{
  "num_hidden_layers": 11,
  "hidden_size": 512,
  "d_expert": 224,
  "router_score": "softmax",
  "init_std_router": 0.0247,
  "norm": "layernorm",
  "learning_rate": 0.0121,
  "batch_tokens": 131072,
  "train_tokens": 515900000
}
Below are experts of layer 8 (counted from 0) of a mixture-of-experts language model. Rows are named up (a neuron's input weights, with its number) and show model dimensions 64-127. Each number is 500 + 40 x the weight over its row's rms, rounded and kept within 0 to 999. Numbers have three digits each.
Before each expert's rows: "gets" lists some tokens that make up at least twice as much of what it gets as of all text. This comes from a sample of Wikipedia text that the model never trained on. Tokens count by the router's weight.

# expert 5
gets: " \"", "1", ".\n\n", "2", "3", "-"
up0:421451536429490421515507534447510421543533487578512459475472471514504493513523498502520540509551535477553477431482517513494513482448501535430454452506494540475514444443502474453535497477573486
up1:537472535496430516460538514553508442489504476436495434483511592505512513535535506432511463533479555564492503496503518550514485485528498513482496503537513502474432534485443427506548499482548534
up2:513494449439504448541529538531537524492583495538496502492536633524494478539536438548503507510472502455523481465445462444548520503425470491514529474475475470473534489472544499492534482517569527
up3:483455500466494494504430529498510441559469484501459560502476457536522431472515461554512512449494480465503509479473490490474484537558439475518507515459526530564489554515481488481558555512500540
up4:467530473461505484493450471581494490477471480538517495445422472559489469594531457484537492519563568466485518520459458510565538543525463550487494496461460532512478488534448483438521509532511490
up5:465485513492425472437503540511539443470540568502538499460507487450455473615555488520539482544499496485551429558600498484477545478466546460554456538505500469492459486441462522475423526491458494
up6:489571381462462483445505474463497546532509506471479466555460538464464509470438452514542468504466477522504484481470531540537511472469524529536483481573526463485470498470533561504555474431515472
up7:419558415495501510504518539523400523554549502502483423419482469491531513521502497504537515551487546511602532496591481510530510487564505523490508486469491518531512490500467559532540447474524453
up8:459504479495572580512414450494592445526435465557517484475448568500501488540489364487506435497504489624606539558395516496474464452560438521512473519475433488406494515495508492465511487507507511
up9:493489430501491496500532484473562550520462513501547505433498497505558434492499475520520493478377516548491484416440593551415480436477555506459483527509457427529515476528465537446509418452490542
up10:476450487526496487468521497494567506535555527510510532484535428546483572487488524453482474490525485504405456473463494455484481466527467524471524497528466502476500467442536534558481506491511557
up11:538544465483500465541500516504550485562490445442456552442502474462552494544492484508537414484453445493486466494489480484533511560562592531490507517466515482440464558492486640487537461552582507
up12:508460466456470499460544577565542538516465513488553542487520527499497524506536501494525509433492484529484476586547534470530487520544519516595532574493553483533465499485543512515511437503523445
up13:486537483537457536519531558466480576435514508467499537522504503506497502535550558444531504450489487512562420488480508490422455513551395564530573390525474493560446550492525508420591507515533520
up14:590526585520536474524487456481518521505558466506536484564514557546520490547528569502459522565475500473501485460501518530431520540434564508586540511577467535458517465497491566479495562445552515
up15:465519488475480474533568471549560558506515448481568443417521510467497494506522470500491513458521484528521478502576494482476511527547546503510464501474519478494548460479499507515529427496488473
up16:527449593476457515574575483499473521552561568455534463421454555500473473559537431483558549519488539515496485505516468515461535569501478464573530471459478481463461478444489508458523481532534535

# expert 0
gets: " of", " and", " to", ",", " in", " with"
up0:418481486504554475461488495515537542483493463454445548546476579415554504501456507466555462516496457430504456495492502423561470448454512521485510465473496532475542492441554442486525566538424469
up1:430466447481451509512566559489481488543599496510460428496583487482487492447466484518466525483557514501524411472498446489484495491537502502532550535493515505438511484473538492508535428558452529
up2:514528461462496433465447413504449517534583477526532468428474545487481572478528532499497501493520508533500489432506453437512530482475509504558518457400453445541541433548462449487495449428560520
up3:517605461490455507453447469546562518501509543519578436463490546485514527486487522497523553415565453539508479506511547457563486502493537517524494459433538468553514511548514527394464508474467491
up4:502484561415473465458493454481472452533535523524517447437462542409453457473483497562452555527520510466508514556433491488540558443568507598467551505574543483570469495469476581507440508462531516
up5:424554516562430499551459453506476533460548475498526508555455485505536524487510491518520512472478526456533493386536495510542483557474521504534520555452421494558574474475508554428472450493492510
up6:556517494491576506472508416583477505418511452476470494486467533554507454482508514542429565525576451532526499481493503577394556500445471475453510479490524512541498505485552535531488491459535432
up7:502445458426481478494455465522459520552455488449466538480513443460472580446572482490477517472459547567499577492481516472510417575464553515552531451503495504442538491569485564524505492470483497
up8:474468524541504484513561515492526459568460498482468516558553513525521502511566519456480441453464513555465509435446480475532588430469589489520506498446465503450469530486416492458581537492470561
up9:551522476438489554537470471548501454536458488478437510450490481413523531449599491531496534432510470508470513476472500455536459612542521540471488503491430490497450509478468499492495508549464509
up10:474489478484472507536504456451568543428533512432516454524513548456528517441525492458503578514511452458551569534477447444493622487540453522499584524516483537477461536524425519473489489566499509
up11:493532466556539569540540485467512484610497530485537507479569433525494419464521535442452430527470608443496588549540483593488507496476556492509499456430504541472453436551474435505508455460481578
up12:491536501528486498482528535501461506472499606479486491507550500490513476515478423445475518513409508559552449357535519580547496533566525514521439432506516471393480560475440584434571469468442540
up13:576579362469544538510435564567503548482511548494420462464446474464578474487590521551494497468495481482523434451575473544472486558576487592488494508459510496458496505512456493533487518551493438
up14:565538484494530512447481507468440445542558582587460458470499578580528496510513486501496504557576455561523521594499541456501394478476586507507531428512557446607512473548518535465480459547548519
up15:518502480459508522479503548501459455493500565511516464553545520450528591457532512503415505512470509559430534490609492516426523536517488507543553475413564492532530474480514512464509522569481468
up16:499488460461464492449488424504467508512445550460600489549477529517535479496469502564497466556501438468543533471451534490438530457502577471518423485455550527513487526483474500461534442517526553

# expert 14
gets: ".", "-", "i", "an", "ist", "on"
up0:448481554438559572503518492521508488541434416520489531499424500515505574496563468515478509512505449531551425485591524529522520555422556533475501475478475498499535511495558501472574481446473484
up1:401476442503518565523418433586466488426508517496545385481542505550432519465529514499545511498463496537510563449483473522540460498463548533493523510525506477503453507486498432546541435487459517
up2:500511482390550538413526490532525410428531523568526499518540465467491531458461553480538501483517512545498510520522535510453526461528488508485518486547528524512547560441420520515500537529512506
up3:513514466463528494539543496439570533505524432583471545577508440532500428417577512511526509438557475497437503505510554561525523474456520512553481490472441521518531446449403466468461447483503537
up4:501536411489564531470544535476443523508526527497461497391617512469492485452454544530492541447535505511507451555478485464575529507526452520575464591479487527461481494549567460566480541468543459
up5:514559514526475500531512554452473506617549467410519458488578553506479548569495487470542524434483561482528493515507425564513468539539517508478552533519449529493512519514465485516457505433510461
up6:547525444457489484524456450488464471442506579483498530495524490540491480597553574567456527527524520555490520552619479431507485556527504515510503511523557429486449503520477491506562485514525463
up7:495557527522476491543509458544476506499511544591550501503470505454557462466582501504416496483469492517514411442465518522458545523478541455475481487537542404542468499492522516476455436448464501
up8:519501448538465529555375544506470555458513469483494558465486502508600562515511486501522526391404533505474436497454509441565558522529503486495480562561539493564472581468523543460551473534495500
up9:481470496489508506559454464554557485490491510494515461524530513450439517540464531502540515521454537501479425518498436507575477504551485451529505464496509457509495541491484454551437507490538537
up10:416502509515548437522525497439482491534472524485458533490544529489511495561516563503491503511538596512388568520489522504493590566480561472551493466557438442439563532433486514466515502498556462
up11:484437451461438539542512496454424505508520515507528510505568536516551558481448525504507516496495499476495463517467441521518454573497538576493522564532532472522547514475468465475498510472534488
up12:472401534495593529553506478482493571466525513547489471501549497482456516501489498514468481440448565559463524545483443478452513555440526520502481456530440490453496552563556543511556463425451523
up13:512468556426546451601488464450448457565486488527555478507525502460571524508477499491518528485514477489476584525503524562518459556496480512536478454500641498549542516456522483434517464450509545
up14:540453495467523471476482443445493416521447469504528509462476521549488515490470538469440425514476493441479502488450466537500442460514474487516506489559491426504477537474481475574513434462456514
up15:449509485490500450563505484497582499497514523513513444484556614511477543441519587537475478495612466433476521552514455511517481551513507473474456468517532504492510460544475416532459441527511565
up16:472547504457466433456533564517527506475475512493487552512504508476542522554546492495406461513504530503486510518512496511458542505513563581525518415478486449540524468422529497533469453504429442

# expert 15
gets: "201", "200", "202", "-", "199", "198"
up0:501559481525507516433509519445485475537455437503526508515498482472553526483523445454538533503504496497553485544412573578415513516481481484517537495484489481514491465520492483503464548490530458
up1:530509534464539511580581522617535458523494492583516500522513504504510480468523493568546504494437535467576531458542445475524513501489544576512479476494517553534499561466507563486495553458526546
up2:561466519526536561498426509455534387529496449451576564506496510525586466396463511504541514581501418468530552522493522482498545455436546449493553419461479464535540492549473537474462533431533466
up3:516571463492536510505468537511540543570516478536504606496543523489569480499485466502544487536479541476444489469513448476519516520498523494517517508490508495447424560513438462538497534530464472
up4:463448497550502504478496495514453500486453589515551506478478489463484479568544548499493586501450436501495497473505490531498555518550557479459532521575495510515545520540531495483452486486489512
up5:573496508515538512460509507554508468534470494538503582501485499508502558494482528448423484559562491557511549480513525526463500451485520505569468558516472464497507538453446560481564505571526462
up6:563499434527591484563532492444472533521468488538526518506541510425533532458637488515522515532500478554457479519501550450433458506481471459465492526526530515521571464470489505463483490540538502
up7:516581536489468504512469555483474498505480574479551500448547489496514465441593526459496568460522486471548483472519444521468597495476520534532520521478421465450437463558572529532508416454495510
up8:555536484491515529513545500561548498548430525559526474407501441521521547477629513451541494513537458476463483468548429521525496452418482504555476551516531447438420449450484546449459551453507506
up9:435437399550520570465511515503453565455497453530504538487515566528554560530589578504506491474461463495491473468518508449465512476511522511448476514480540470455537503565537474568464544471475555
up10:523568527504530525546500364518457484423438519498461541442531520517553575587490461584547547552467479505530517450530516506499518484517469511502536506458527559437516563481376470496475539513468491
up11:428444447521495518542487464460558463532485504496492497424473516436501563457560468456471461475394521489574481529533380517466537482495507480460479553480487499472562491477524473541524551444474538
up12:526536530528518541393524493471483462539536517519556492397512437535497453467593506503544497411557500502468483503479444533483531493422474525463523532439509474589523488507486555454520478460475482
up13:583548491487493503464488493590516492533488536512461485480495553476459522527503510433511473409478514508468511509532518485506437413483568468574433506503545517540563509497478535519485489481535492
up14:489541518486449464526523522528486472505510452499437515437517511510578522571482561504445570477486479463488476461575456597485490461477528456513496499480489488484595446488516465496494531468492525
up15:512549528563519555575481477472478501436473471564473449574469455445514558496540522480505497494517467500475456508505507503418509509463487514520503513562489507471525542546507564492478477437494491
up16:475596504433545469505520476480537489453541521474504494583452435559569565472541484515480466487568484522483480455531508569518475517537430515484521434534520444517475433523490484502496499447503470

# expert 13
gets: " |", " N", " I", " G", " D", " Ch"
up0:548503522441510419530490563568491454453518509550519531489537481488559544453492514486500546423526454526465535520542541514552536547501528489584508580500482450586466487478494498552510481526562482
up1:511494528446428465555460471520428517516460485511511533565601518449490502519520581529517438530483480511493530560543428505519445493470518456499577520469479501489538558462585497508494497384526453
up2:465508478519534512474501380520497497574521482473506485523469473562512536464487490492459566512555522527497442521495435526472497572521517538427485498485458414525477486518429482462477514524486443
up3:522455479533446511482465582489489478563493477537515577439474487433510517441515516526611474495428550478496513526456496442497493568433573577506514460492548500480505496549504492528443542475515519
up4:468420525454593498562475557496489499510512574506496552565505594461498505511555451441511457531480595500530482493473458567460538489513462448503501501525523462519553520492496454524423505515466520
up5:433514531498547573502520499491489366441517524515507544525428553513524458471500473451543531461548414508485397475476523427510526545463409507435443519470529487556541520494486443509533489487487438
up6:477429499479492529542488500476472534513531515526486453493412567483498476515459463503470496474549508437521493440508483484575495532567462560446542563512504411507457508505565485433492529413460455
up7:556500467374517544566443436429486443492445554495531524507568432526509506513459517567468467460477512502560486527453534501499433453424462537481504530485495481449557434460496515442517489494466538
up8:450505516530576501514426509494502547557467508507511552423476535528506545431489543530470546513550534579499500520478445494519426548552449421543539485604459496551484436482475441492504481456514539
up9:442470452564537554510539490534460532502581468530557469532518559460432543469498516523563507524531503538446495516554416482549479510495461548476513498448476461464519554461479443556465528460538491
up10:437490472447524530529548563554504530513513547534516543481485513528461540481529468467526493569533531460447456577467476512533494487515503582484489517517507572458522542487458500449491437468563535
up11:431483527539534473515509465479488545463519451464427498568457468502494441522507483400547493482515555630509492490504497505560513482465469520517492554510485504533479524493418467515535433556509485
up12:507496540481472516537556485466492499570557529480428551537522532499445603550572478490545553484486554564507494469498415521496523526452529502493480581522462520527449476511473495532535482423516488
up13:501396567473566562548403531456554487504538510521540498517450532508424412470562484473423579514480416416525511453447515451479499497449508482501461572526553478466442488480458475441440526479518514
up14:521383505483463478433518514493452490505534455574493571539514460465456586543487484542592504536447501538483472496514511474465493606513518505521507412480545494427492581537461437570505469495540477
up15:499495476518497480518484495577481485469492501556445502542507612439524488484468510496543565521478589543499440508415470476515480531498546510511542560500578498454468452462522493536494494452478458
up16:475438528615490511545457495500481478542432498556527519472507523561525493506490554568549565439563440614493500526509466542523501481445487577511534543456582459573458552534510521489416493515534451

# expert 11
gets: " the", " The", " United", " War", " World", " Air"
up0:531537487421555523556488448501479554511581465438527506484490534460513576462464548520495497512612480559468456455490495463514464490436517538552569500469478481506526536425519519531434461487463469
up1:415557485473473552536512503491518532519600493536471521517540546491400466511444560501554440441388515504507521552435433530533582472550462535450506468514509530497473463531499539477409434557476541
up2:520496549577550512579589526400476496516406484515464512485523487501495558516462557425482495521550431453531456529478454473487595482474409504527531509530469529553542517435496511508458457532576482
up3:512499516493551490537512330505495578527548458474532498488545505523536463551520470531493458466567448523522511483556546490552471481461495514544554484512579510522484467485484544477457513494519479
up4:532518476501569470471484413471494491579559439526539569564549524493498444495482379535525491513511486466527514447493478531507512503521574508566488468524523484542509460470439525588434470479527490
up5:482608527494539485504574475525465576562500445496539523432514466557589491501459539517533540494599522544492517489507521543489542451507538492485495466478509472458505469475552540523453422521452476
up6:522448425538540524601483450554497561557509540482505482517549442492487423553524557441507450445498493450522548423529462492488484532555447533506428499495590408513553569455477535461458438452522539
up7:584444540468490616501493486559505463508486493544539505473585410511547560503504590458475527434456477535472470459464517543485558499470499565516503415527538468503533427427481608474494415502494474
up8:529482460520485512549455473582487545494556489531437466510507502518474456509502536570507556448515469448483568533514468464577577518503510460458545442490480385525468476518558554494479489549488439
up9:560517507472534515561540510505490483489434558556560590497505490562422458478431502513501563503462509530495495499567457555544453442523480498532460425558444518523465482465461452493512507537465542
up10:536493505447556566535451485507496476511602512484425528545508492475539504528511462494560538523473405493505451469523557535517525466445450540596573492509534481557518505502515491461488478470521456
up11:534521532507516490482504446552433551455432524469490480592495517479420442566441491564441516501530558563410481524536464459498498509500534535454486551463490460510523531399507528455530478492471507
up12:593519518503486457463478461548454596486526475486464495521504525428492541571488474514518454539569456445550547465481558488489570474540545536471516470481493519489532459451580553506482365464517464
up13:506551507491491531588532438466494492513551541510509584481519401531490396547471467466456534460464460503574479513485577643545473530491520593466511519457529545458534479434506561563513473462510512
up14:494602500442498473549562486541567573471529565527502538532461496415504528520468461468493542510482547535508485428557518549525459494458529541569520487546562496499496493504510450484520470422468480
up15:527538481539518500516398483520457514507480501542490489414486571470465488581419480540526504474550471586506494417479477511546467500478535494479534521481555449503484448560489547479384466465517464
up16:486540563477562495566522483510552521523522555532501436482550454484516496478509461482511615484474410511542471520513479576513534531515502532531493508458493583532442524447533447480524557510573500

# expert 9
gets: " ", " (", "–", "\n", "\n\n", " =\n\n"
up0:542520506510539489566499487447526517559509518504468491463440583397546481425471562538435518523492493440499446528487529513452440405454515494423503451545514434545500563504490525475467444494503569
up1:541478599505474430537523526446529546515598502497575494493486561459536477464507493454462493505439544462501544475495413445551495445439428517497539423584495443490394483510473544488451501521490478
up2:518461467514455492499476416521510578490535531484481475464459504503503533528531468502480564530553486522546474480484499545555463530521532555503591499509541482480376520454580538595533481548474414
up3:472513565452479530513438503530456540468546501480536484561541500489527501503511494440508597465499503465490486457551486521532439544483523519539447465505443535499512499443523527446471459536526501
up4:470532503436546520454535526499490483477484496505469565515552610503548460532550488548525445513475508457473458475514511532444531483439499542495514531515483475530497407452583501445478480472480499
up5:551482578495477515447477504583490558525467467474527504499535540525546482509468509429535522511513599487467546530501491614547446480504494471486519541519452511446510521441493472524533462469514523
up6:433466534430454530483512502470510490507456489481511563495490454525483484524505398472542547409407457518571508554476497467453533429518532533557526489515470436509515517480457501457554479617497521
up7:528502479468482576414483456507485528460507542483471401479530489517513453484576494451494530535568516418549400504438479476545429501554492469572493554519494543511456471547576408551491497514465539
up8:482496537488490542429432486551520464498495432516505501508527511488497531464493545448526529487461508503489511559376516559492494445519533509552507469519498464495436492424541461546505528479543519
up9:505474510526556570521518472526508570502512515462501537508472493448532525540506494399539519508500558541467562516529494517548506518575487567534518543483440495486529472505562423526491456508472512
up10:601537474537572517519530557500487476461417462465491415459503509493481505452501508511476527485455462475493503489414517516582487523511465476478460519478556512528476466486534493501512546492493525
up11:457514529425479528481556522470400462528506619592425416487488515539502541499493494488546487466479493514598520549462508482475463438523468529566469506493442540477539540488484446554424557512507454
up12:467576457484507511611494519424567507547497511462547508469477507498507464502445401523486496468450493486493488517483477443567482427454491506476557451496491465476560472481465501434522509473508546
up13:510485524449556523457492527462569549461493488582536494456545472476500572529446503506478545490537484481504444409512453440416496522531496562613446503483502482543555509428523491539500532493443508
up14:426538473449478465564494486478463513556551457539431478502562438489433477492492473474560525565516499543453493489459524504513517481440538455512558510562516467536476485430459494496514491543498457
up15:534495436489588484598519531486535501527508547491472479473455544528495506449455497531439543509530539556454516526497450546479452449483500500526543496500478521556545554440546458492439602531524527
up16:507543529473548487463552501536445553461466497517509543493451516508498528386441476475504490468479523530506515496568488510496475517569565492453503481565480486515493502447511537574496481535553501

# expert 3
gets: ",", " |", " the", ";", "-", " in"
up0:498518528534452494527506480501504439536505503513562514497522505477530519542534541423459450386538462436405499470441488465515463564477399583503556560538477547549472548505526488574499565455570412
up1:472506465532517587445453478445463440523530497441465484476547498492436601474522556458475592434603575491439485452466504484458463550466481477471578449476476474548466543529533503501490524537520427
up2:525480431493591510453488510516482510429546508536509423546583580401485453465523502498512496569493551559511525476525479492473448489552547512522585526556493487484483542464506461379460491558496492
up3:494487466497471518543541559481533518470465487489452462516462476560522462524487487528495543549569501554501516460481488480568465493556499475506488498510467567504495486551460532522510530465527478
up4:535517493489457498484558495538463504602495465503540519554515454483571484467539462528396550497575497588566465494542471518556469536446459513514514502516438445525484535451518488533486500554560539
up5:427517504437499527535544515526528484496505552499467530568502507417554495525461426454458556453562462548489400520486448524498437554473541538570551572547446470517456428482536440465527516510521471
up6:467501488467512405523538479465511464514550509469434383442483471512489449537446470462478510488499443492540539444431456522556525472529540533539505504469538483446519537493513572506422536490494532
up7:494510456420513471485500450461527418501543502483518504483517544449491522482478547467487530499526552567549484535481481514495428487459524576493495513559468498554468544495438483468507473483514447
up8:431434512549508588608513558542478578456516546509481515449460519480566500486484438477467501462461550487394497488481537505462472458533572456488516495469501423496496480514546505554484496464532514
up9:445545475457516572536516487490498521454557583467507508505542589472511434548557543546500509495474510480493577492431598510481446542544475523510498586468424519509462537488528508510474511440467477
up10:462483444513525432558430575481424486455481488538533461528491492487513515466474558441559518486587502446494505507472471545523533476498555539511435531536450493552518523513490534482449455479553501
up11:518507524436528498534501448501502534494492464449541493460579488510446541528532523410508431503542516482500524473471468435500465511604482466468515540441474465443499480467491478564542516470509501
up12:449507523520566533539479494459488493509480545536467459551467494481555467492520492532545548527435544457498469493441544538508456509475532467531511495521441522503455479559543503486492511447531503
up13:546506410513432497588504527485529580452512548435499473541545515476517454505557453459481448478481416534554498473464527515528513520565509478530463478531529530520464611492548465467571527521517471
up14:594522517434497494516521473508565459468478473532548577492479437493521478514453456448513475456493443468439548491496459505514520535474514465449614502488486527429456472493519542517508546505523487
up15:494519468478507533558509486452548537491498580504472479514528492516507500557575504441531505549527560435566480427531533495492528497516490508529484540485474494395485497482454462488518490536522491
up16:469470542522519556523481471529425600554564493566559455514437505517446498500491522439545523504426514503475427492501506570520535488550573545511525489478523520504489495536499547547569461465474510

# expert 8
gets: ".", "l", "m", "c", " s", " he"
up0:519465514550555517540515413527452505446443453473529530437514448493504487429468524460476520546438489564390447450480477459548540532517519518481518598449480488570507563443517481507468487538523452
up1:501553497538529496445492453558440471500473482466467494561523498541489367557524490476508476458529468518552492485470496471525439536498497492463482461404505546496527561438433512550444522425519506
up2:525452489510523513519446488460504499499542515542500540505501469555498548469492468544423559469434501530548515453464455534537428489547469557490507497480524503448532555543519448539475561492490474
up3:504521464538541564551549582456484503495465505472489530552511548500475495459485458484470574411531495489456431537485507509494551415505522496471502484498528525529457525462523444551474519428536522
up4:576446485459441511458474513511515530455512471505589505508527492439454557563504468518496440438446516582453514520490510487508439495533528521486524460481516534520460574419515487453511524536541483
up5:400492481480479505486502415511504486465479517552498506433554489550452528514590469443472510483525541531441533524527527615499568541495547487468495503488562535568502512521444467501486453457474595
up6:530438463543515494517505455480529506453546520489493529495530500477521483505516496484404443462405483479502467450568542467481454553540497564576425532493514499556474502531556466532461512529478574
up7:498497524466479543477530533408421496489465415501524560492477518448485491468532449497447493560526458536474446598576536469564448514463558468562536531441586451501513531502484520476533527489558490
up8:506498418572466487517507536459516481491446483495485457500553522560426497508559505513579487556539467557419505560458499558528483516449534563520576498499518440498506578613544530536512476518575515
up9:484438419512550557462495487496562403462541443466459521493556485492516549504569465480461518520485496485399558530513497478541413474491481463512531524448539431548527491553502459522484520479503547
up10:459463483538532408500544501533474568513505538460520487516428447460420462447480514446524555548509485531495464524476448486515509523508497482466485534535539465540510461475449485581538510480469492
up11:465470432501463462514518495471558535479463405482505449493545485497468437491514508536476585504606512561523493522468494547427445497545555576461549493506498503497499491477474491550537475480483495
up12:556496476549509489521531474500472515471447556406532500485546514419400486488471529489448565486552468435470517455581550516472433498567490482505505504418523554477487488581473531496598490488539530
up13:565536493505491516580537491533552443480486461573504549447430394526467501463592472467444448448440398536584476492496517501545484506489504491472487492448511502539481501525464520524494539536444510
up14:493482489453547554497545473511617499441569513524515526553492508468505506471490512396524529510495454460497509459500458488534528524512515559591473528481505488507537559528448476586524459545519540
up15:525480505475533463521499484483518469487512448552514622451451506460462510527508387452509543494483520488521466526500493493487463458441476480466602495439528558539484547506463538499481523482531495
up16:522496534526435490473496421510489427502575517537536539501508490517480485540556453431474440537513498535455487502593448588396457451551516547499507534492510497495456584420460518598453506537520530

# expert 1
gets: "0", "8", "2", "5", "4", "3"
up0:528501527539545472517487491541525518553526502456577457502461551460467504493550478487574472552512518449465497448559454545465489495537526526496476517550502514493492460475528491557450421521577516
up1:583539507488485563500558437477512519462543575476552454458521525568503493538487472538558525428592543508544503498418480544491448492522492521471522503482506480455440475425456462475517458489492546
up2:510476525499505540508481512516567501469482544495434446540484572524474461489515464503474501485498531498471545421480481531533563449489488509455536525534527541543542488458528488507487476452546526
up3:524545511545446468503529538458497482518507452530524453516477577518482512557394459527527545509433471493524542463478521521578536445533583542530456535480499437512510452395565511472489615482556485
up4:532550456470498421501523500525471473425509556518470551516531492498498460521500467567496512495525412519496427461534482492557505404524548604463585497435399508540481542482519546498537446526525534
up5:471470446544524549525491517458491498475532600464477480488515539480529487414469564419432590554474554492438522524494533499482481457452483388499516496559521485518439463490476538540505448504521490
up6:571512482485568439527550496512439442500523504560455437533528460461491413519492494505459451499473503479551485488440486456536531447412528533586437477401513512507459555541521576491512506544555470
up7:481513503477518489493461411498506426455499444475533473490437476457496457554505517476501465586506537534473518511559508513530499539471564533504506458498509482551463520537522475548477495515530482
up8:485505552463480485513482585444472553487591544523512442466478503547522549510495458534534497511552551553471534506583506542531537485494597453533483579457485486536551522460506517441528507505495464
up9:478540467500547440472497510491535481516490508528503432437546499471528467553531485497424490566521534484468510504485521523485493541541476566492530489580450510526505520480510549472514461554509581
up10:513508468482478546480483458536529509528521551518429525435452502479483486429578494455542510531523470531550511540469452531488499475508533544524483488503515469477448505595512388542593459467518546
up11:483525462514502530498548479508484476497504520500453557439420485514459552579505526560483505462568445467485520488530532525461465490508549474519486465444551495446496443474554499514514415452570444
up12:556443514486575454525501469538468435531510458491459513491500530475501424545599458584457477513500502491496514451461510531475487419514584519544527452497468556563540523570483506515565476512564451
up13:449546492410512505500504495514542425474574405510494472472467486481496494529461429506458526507495445526498570516552504519551524424519499470548489498498504556532495556438527520545478590507449483
up14:468505571482533510638475545535532439486464466508466504454533512527405493594507504573484530483567532512514477508373524521498427494462440470575520469556468489522472539551561501515462497468494504
up15:496460530499526502468606550500493496538519582527455466437551537515515508544493478461513532492502538501570489460445391496537552481571497523558498484529498475443428510483528507518458487500479459
up16:506503536482474445535485550434490474488532515517489476463508517479520491452596572510493517472537611415441514447507543520486485524431424490525482488482431552557619521444493506514475510424487510

# expert 10
gets: " a", " the", " his", "\n", "'s", " an"
up0:436517516447466552536441474531451448536517421543550511449549579561573534469538493468529511460539496455461515404486530488578586581498542521550509523498545490515524525461501421481518496480451450
up1:467441510416515541541500623492489474468496525450508445549477544474539468543517498496571482474523494539438467535520484442514488532505510433543505514481489484466485551494532489512539601512446498
up2:483488512492547500520505550448519449515540538491489483490513443544463491509493500454546472464486454545490486495472466435481422511507476524571497552398482530499497539474519508479574488469531452
up3:452509451485546453464569534520486484445526539516419395489497487494515514467442439522608496535467559507507451538533471428519443525461551535517464546564470502532435525502488510460471455458545398
up4:507446514435505493484442535501517489473437488550447544512514553491497508592467517536513497514519443526446506478543453471578508505477387544576483563477524452523453522464426564464510453485496464
up5:463506531518443400468541510545518502548484483529549493564613484485595538425460508525531509497453530561453500509522464490479468499521522506466512503435537462432456461511492576538495512563533459
up6:537507498505488531546471548504496491578522499490475491541495537538505513536555454475460456484505407503493529421602588556525458596466504533441424453517537449601479578481521465505467483493493412
up7:476512507564494466479545538437524433529499543589492565478504481526503508508528450471594478547506426483537572526482451478423537483524502430547476592491476474555434482495446512503533456494514548
up8:468541543486513558552482450419490572547539439520501449466437510456472510462477565534530552484553451438533487505512521498567458576457405499499509532473556557551481560533454413481511448549493524
up9:488487479512498432484460487511468521553484483567441517461491484474519479601436524544497541513441474480516558461470502471464507479519489461450557497515449456532558556470438495490500519536511560
up10:442474529437462528471511564415553471574544484491517508501503597419478534451434456550527486495484561497506437500416449517494484441518469521501503487462423446470513490440465499603463432491437572
up11:533555516461497526516565488446500474528571501505456459492499494504478502509440505520526491505485546480465421502527476529492497511424530462602508538480465450515585412534551548451465466587551453
up12:541477482502438553446482521482532461468529496543541611462490583404497538471527520533530510479462478462481508525544507571504504533507510542525471580483533490454459538552517488567512391543541528
up13:471512539581501465398540432535488454551457432537467605574483577515503531563524476488562496537469446502474492494538486478513466531499473545502445475530548513477575425519525565435444533525507552
up14:516522496519490517434461498442494502609484504552523471518428499462488464423493511500507485529489599488501468475430498587521508521549569566487508450519527515488494510507455496473495490475487513
up15:469568533411565548477460516554495487490530493433463475448456521448490452482505524470488501500579549491492478488522475470517499494475442490487514414500511508468465483518490514526502503486490490
up16:463442524527466509426487491465449513504492500519455515469528505510545531455500480560586545496567482482528526417479521565508417541498447463513570545463507496463479503521519503510558536525485539